config.toml
n_layer = 9
d_model = 320
n_experts = 256
experts_per_token = 4
d_expert = 64
d_shared_expert = 0
activation = "swiglu"
moe_layers = [0, 1, 2, 3, 4, 5, 6, 7, 8]
router_score = "softmax"
normalize_top_k = true
routed_scale = 1.0
balance_loss = 0.00164
balance_bias = true
router_noise = 0.3
init_std_router = 0.0128
lr_router = 0.000744
n_head = 5
n_kv_head = 5
head_dim = 64
vocab_size = 18945
norm = "rmsnorm"
norm_place = "pre"
norm_eps = 1e-06
positions = "rope"
rope_base = 10000.0
rope_fraction = 1.0
qk_norm = true
attn_scale = 0.16
tie_embeddings = false
parallel_block = false
init = "uniform"
init_std_qkv = 0.0281
init_std_o = 0.0
init_std_up = 0.0281
init_std_down = 0.0
optimizer = "adam_variant"
lr = 0.00111
lr_mult_qkv = 0.5
lr_mult_o = 1.2
beta1 = 0.9
beta2 = 0.99
lr_head = 0.00844
warmup_steps = 345
schedule = "wsd"
decay_fraction = 0.711
decay_shape = "sqrt"
final_lr_fraction = 0.05
batch_tokens = 131072
seq_len = 256
doc_mask = false
z_loss = 1e-05
train_tokens = 846800000
steps = 6461
dataset = "wikipedia_en"
Below are experts of layer 6 (counted from 0) of a mixture-of-experts language model. Rows are named router (the router's row for the expert), gate (a neuron's input weights, with its number), up (a neuron's input weights, with its number), down (a neuron's output weights, with its number) and show model dimensions 160-239. Each number is 50 + 12 x the weight over its row's rms, rounded and kept within 0 to 99.
After each expert's rows: "comes after" lists some tokens at least twice as common just before its tokens as in all text; "comes before" lists some tokens at least twice as common just after its tokens as in all text. This comes from a sample of Wikipedia text that the model never trained on. Tokens count by the router's weight.

# expert 245
router:45 42 44 32 46 67 58 34 46 43 51 53 58 26 64 39 47 57 51 45 54 66 35 28 32 54 51 51 62 50 45 51 37 35 51 65 42 31 66 53 40 38 66 61 49 51 32 44 37 55 52 32 29 49 36 46 64 72 60 43 39 56 44 60 52 34 35 50 59 44 56 23 52 59 49 36 42 49 72 48
gate0:14 30 44 34 63 54 46 65 71 49 46 60 65 60 49 63 41 56 48 46 70 35 49 44 35 60 36 62 60 42 52 46 45 49 65 65 76 69 39 44 45 49 68 54 55 43 66 58 55 53 61 46 49 33 52 56 51 62 36 37 52 63 49 51 36 48 30 48 45 50 57 21 38 50 53 44 61 33 65 70
up0:54 45 48 44 45 45 41 47 57 54 37 40 67 33 59 52 46 47 45 40 33 61 53 51 48 58 52 45 38 36 67 60 48 25 53 45 64 62 58 39 35 51 37 68 43 56 45 43 72 44 72 43 46 43 43 62 29 57 36 45 36 48 33 47 45 23 49 43 29 76 35 48 23 46 38 58 39 50 55 34
down0:57 59 47 57 64 37 34 54 38 49 41 36 50 39 48 42 57 68 62 57 51 53 79 37 50 54 54 59 41 44 53 66 54 66 41 51 51 43 34 60 63 65 39 69 44 56 68 56 34 56 69 52 55 66 33 65 30 36 52 64 50 63 50 43 28 35 66 46 42 51 51 60 31 46 51 57 49 50 36 53
comes after: " |\n", " moved", " to", " returned", " promoted", " signed"
comes before: " ", " the", " League", " club", " Division", " play"

# expert 199
router:61 48 44 56 41 33 36 66 46 44 44 25 76 48 46 47 53 56 53 29 61 32 62 48 45 44 51 51 27 34 53 72 24 44 40 55 61 50 41 69 53 53 32 62 54 45 51 40 58 46 37 67 56 53 66 27 65 52 47 39 57 47 37 50 42 59 33 39 61 48 40 52 47 52 35 38 59 47 44 37
gate0:50 52 31 30 34 44 52 39 57 50 47 60 51 55 45 37 56 68 32 43 54 34 70 37 49 59 45 38 53 59 36 37 60 46 45 65 47 55 61 55 32 50 38 69 57 35 39 42 55 48 71 46 68 35 51 59 55 48 20 74 34 45 40 47 53 83 54 52 43 53 31 49 22 66 39 38 56 37 35 61
up0:34 66 53 35 35 34 64 42 65 65 66 54 58 43 52 73 53 29 55 44 41 66 41 73 34 60 51 59 69 47 23 39 49 50 34 42 38 26 30 41 23 31 42 60 57 22 52 68 48 47 54 45 57 51 41 55 30 52 65 67 50 61 45 47 20 39 56 65 53 36 48 58 38 79 33 55 49 29 50 71
down0:69 65 49 76 57 58 42 46 26 34 41 33 49 58 43 45 46 53 51 44 78 35 46 30 69 52 61 57 46 47 54 23 40 54 46 60 61 35 78 39 71 35 60 64 34 78 55 39 55 38 53 66 61 42 57 57 54 41 37 49 52 35 72 54 67 46 39 42 63 51 46 53 79 54 58 58 52 78 41 51
comes after: " was", " is", " be", " were", " are", " been"
comes before: " by", " to", " in", " on", " with", " for"

# expert 177
router:43 50 39 32 56 47 41 36 50 36 52 63 60 23 57 75 47 40 39 54 43 43 39 48 36 49 53 35 57 28 68 56 57 56 48 57 65 54 53 75 51 67 51 52 70 49 60 54 69 47 30 59 47 59 63 51 38 68 58 51 55 59 63 55 21 44 51 47 35 66 68 71 41 70 32 50 50 50 51 51
gate0:65 59 48 72 73 57 56 45 40 72 51 26 39 41 35 63 43 90 28 58 45 69 57 33 54 42 63 40 48 68 62 42 52 70 43 43 51 43 46 64 65 69 42 54 54 33 36 56 54 40 56 51 49 44 60 53 40 52 67 60 42 53 51 66 33 51 58 36 44 40 48 51 44 37 55 51 37 59 40 68
up0:71 70 35 48 42 44 47 50 59 64 52 43 31 47 49 54 45 75 42 61 65 65 44 46 29 34 60 54 61 62 65 39 59 57 58 38 53 53 70 44 54 74 52 47 54 49 39 49 64 50 44 56 66 36 57 43 40 47 57 47 62 54 65 59 58 55 47 23 65 55 38 54 15 50 39 62 56 26 45 45
down0:70 71 32 42 61 42 54 64 45 44 48 44 46 38 66 59 46 71 36 42 42 51 54 60 54 44 54 47 39 52 43 44 66 56 55 63 56 42 48 64 39 39 46 33 47 21 45 20 81 41 35 46 26 45 39 47 49 65 64 62 49 65 35 46 47 33 49 55 51 53 56 39 52 54 47 53 65 57 70 39
comes after: " to", " and", " before", " who", " after", " also"
comes before: " the", " a", " to", " his", " an", " in"

# expert 79
router:46 32 28 59 39 68 48 29 48 37 29 49 69 40 49 53 36 39 38 62 46 32 63 45 77 39 60 47 34 52 52 41 61 46 48 72 48 49 40 53 63 51 41 56 51 56 28 34 43 42 38 63 53 31 48 61 72 34 34 59 52 41 23 36 59 39 45 63 45 34 40 52 61 36 61 44 46 51 61 60
gate0:37 76 44 38 44 41 52 45 39 54 66 73 56 55 49 54 43 50 44 54 47 52 32 37 56 53 51 37 76 67 50 54 58 40 56 62 64 42 72 38 50 43 43 54 82 36 45 40 55 64 60 66 29 56 32 49 53 60 49 54 43 22 48 60 59 60 46 55 52 46 62 83 44 34 82 41 16 49 43 56
up0:38 58 54 50 47 64 69 40 40 41 43 38 74 66 52 25 45 50 51 68 25 36 43 41 65 43 58 71 55 55 34 32 73 51 50 73 57 43 64 36 48 51 50 46 63 40 53 62 50 32 57 59 31 26 46 48 45 63 19 49 63 49 38 42 57 66 46 45 39 37 31 64 49 21 77 32 43 56 35 52
down0:62 50 36 60 66 49 59 68 64 47 66 62 56 51 42 50 58 42 54 33 68 55 62 48 49 44 50 60 49 38 64 58 62 61 42 51 56 66 52 66 58 49 51 52 54 40 34 42 62 52 43 40 48 63 50 74 67 48 49 70 58 45 67 42 48 43 71 58 68 64 48 84 58 46 45 50 51 69 55 35
comes after: " was", " be", " were", " been", " is", " are"
comes before: " in", " by", ".", ",", " and", ".\n\n"

# expert 67
router:62 27 33 42 42 39 50 32 53 30 57 40 52 44 49 63 47 45 43 62 64 44 43 58 50 58 43 36 59 38 40 44 32 39 66 61 45 33 42 61 33 64 46 54 33 28 69 40 52 46 38 61 33 63 57 46 52 60 61 54 61 35 63 36 30 26 72 57 44 60 62 65 73 67 42 41 48 45 52 47
gate0:41 55 47 45 52 48 68 60 47 68 71 46 54 28 47 59 42 49 56 55 59 41 36 58 20 65 30 24 45 61 42 51 42 74 64 50 23 50 64 40 46 56 54 50 35 67 41 62 43 42 60 57 33 46 35 48 43 40 44 53 56 43 66 51 66 58 47 61 36 38 22 54 41 65 37 44 66 33 63 60
up0:61 67 62 52 68 52 45 50 44 38 40 47 43 56 60 39 63 35 25 44 30 60 31 18 73 34 51 60 53 42 54 38 68 39 21 69 48 20 55 32 40 38 88 59 61 33 43 47 62 48 53 45 68 54 37 35 67 80 70 48 48 47 34 57 33 42 49 39 65 56 58 48 70 30 43 38 37 53 41 55
down0:53 32 43 46 55 41 56 46 40 51 54 53 62 61 46 52 24 48 48 63 45 75 66 48 51 15 68 52 54 67 40 54 67 41 57 44 61 47 37 40 52 43 51 58 43 45 62 57 28 57 55 76 51 60 35 57 44 61 59 57 49 67 76 48 52 46 56 47 56 49 62 48 67 71 36 51 55 51 62 23
comes after: " was", " he", " He", " and", " also", " who"
comes before: " to", " by", " the", " in", " a", " as"

# expert 130
router:34 41 54 49 72 49 70 62 43 56 39 44 54 54 59 38 46 52 47 63 37 52 37 40 31 61 58 52 59 51 65 62 44 51 41 40 56 40 47 42 34 44 67 45 58 83 47 61 43 40 65 47 65 58 51 78 60 41 61 41 41 64 51 59 64 24 45 42 40 46 56 43 68 43 57 47 58 32 40 48
gate0:66 52 80 47 53 66 48 52 48 59 35 46 52 28 47 38 60 26 37 53 60 49 41 39 44 56 32 50 47 61 45 53 33 59 48 48 53 40 63 42 39 42 54 66 55 75 35 58 62 63 70 58 56 41 71 46 47 71 39 54 47 44 42 72 63 64 41 73 55 47 70 44 58 48 71 39 24 31 59 47
up0:70 40 59 71 57 48 49 52 48 25 51 47 43 68 36 44 78 28 40 49 58 46 63 61 48 80 57 49 48 53 51 57 58 69 56 46 44 49 42 61 55 34 78 52 48 61 56 62 73 29 55 44 35 32 63 67 52 60 54 42 50 59 36 56 60 41 38 37 54 52 42 27 53 66 42 63 50 41 54 66
down0:58 47 44 32 32 52 45 35 42 62 64 80 67 43 47 37 60 27 53 42 30 40 61 54 58 37 39 52 25 53 71 39 70 48 35 67 73 44 51 53 30 68 57 31 56 60 59 51 58 65 56 37 44 33 53 60 50 47 44 57 40 53 29 37 51 48 54 34 54 56 44 42 63 61 54 59 59 55 50 36
comes after: " |\n", " —", " Gold", " Apps", "|---|---|---|---|---|\n", " Democratic"
comes before: " ", " —", " Nominated", " Votes", " Apps", " Final"

# expert 205
router:61 44 43 53 71 60 54 41 42 68 19 48 57 47 48 72 27 46 59 43 56 47 58 32 53 55 52 49 31 53 43 42 23 39 46 39 47 46 47 32 31 46 63 38 43 51 55 44 54 58 37 44 46 53 45 62 44 47 68 43 33 52 36 44 33 58 40 36 39 53 48 45 61 46 47 56 43 33 38 54
gate0:58 45 48 41 58 44 61 42 52 32 51 54 42 46 47 51 53 28 60 34 51 41 37 47 45 49 54 32 49 48 53 65 53 12 55 62 56 57 59 48 45 50 68 41 61 53 34 25 71 58 55 60 31 53 58 52 73 39 61 55 43 58 65 29 37 40 45 47 39 34 42 43 51 75 54 44 50 47 45 59
up0:63 31 57 67 47 37 52 49 54 49 67 51 64 58 62 55 55 36 58 54 55 36 58 64 29 55 53 57 64 31 36 54 49 68 57 69 59 46 44 61 48 62 61 59 39 39 49 68 28 50 59 52 71 47 47 49 53 66 61 43 61 40 55 55 61 30 53 49 49 54 35 37 46 41 70 61 35 59 67 41
down0:64 53 59 79 35 66 34 33 43 32 55 61 44 55 35 38 49 36 60 53 24 53 43 37 50 27 44 47 56 43 42 49 33 54 57 67 52 63 69 64 65 57 40 48 34 51 61 46 36 28 62 71 56 50 48 49 53 69 54 44 46 78 45 67 43 30 45 60 52 72 59 60 56 50 45 53 36 53 55 43
comes after: " |", "|", " Peak", " No", "(s", " Total"
comes before: " |", " |\n", ";", "\n", " (", ":"

# expert 91
router:56 58 39 47 67 40 34 37 65 34 52 57 55 26 53 80 60 32 32 46 35 58 44 42 38 49 64 46 63 39 43 39 54 46 44 57 54 48 49 64 46 41 66 34 63 42 52 53 36 46 35 67 40 51 73 56 42 57 79 56 60 65 49 43 43 37 61 61 56 47 63 58 42 49 38 58 50 67 44 62
gate0:41 62 62 47 51 41 31 52 23 36 35 50 48 55 71 38 82 42 52 38 52 68 85 57 37 69 66 42 35 76 68 65 50 54 44 53 40 52 60 54 44 47 51 54 57 70 26 57 56 44 73 46 62 27 54 55 78 47 66 60 57 38 46 43 52 66 57 70 30 56 59 29 31 28 46 53 46 48 51 40
up0:41 83 41 43 51 32 43 56 60 46 62 55 40 65 34 58 50 69 57 61 46 61 68 42 46 63 43 41 36 31 55 48 64 68 42 34 61 44 44 46 57 48 44 45 36 51 57 71 58 50 58 35 47 61 37 42 45 47 57 71 33 72 47 36 52 58 29 61 29 42 56 54 77 58 53 66 56 58 68 68
down0:69 47 55 28 47 48 36 57 49 44 41 66 70 38 63 56 51 34 57 29 55 72 36 51 49 33 68 27 51 42 50 58 67 75 45 41 47 36 74 24 71 45 60 32 45 59 65 53 75 61 61 33 51 60 39 51 59 35 49 60 58 45 52 54 38 36 44 54 58 43 49 57 43 47 49 66 52 41 68 54
comes after: " to", " he", " and", " who", " not", " they"
comes before: " the", " to", " that", " a", " him", " her"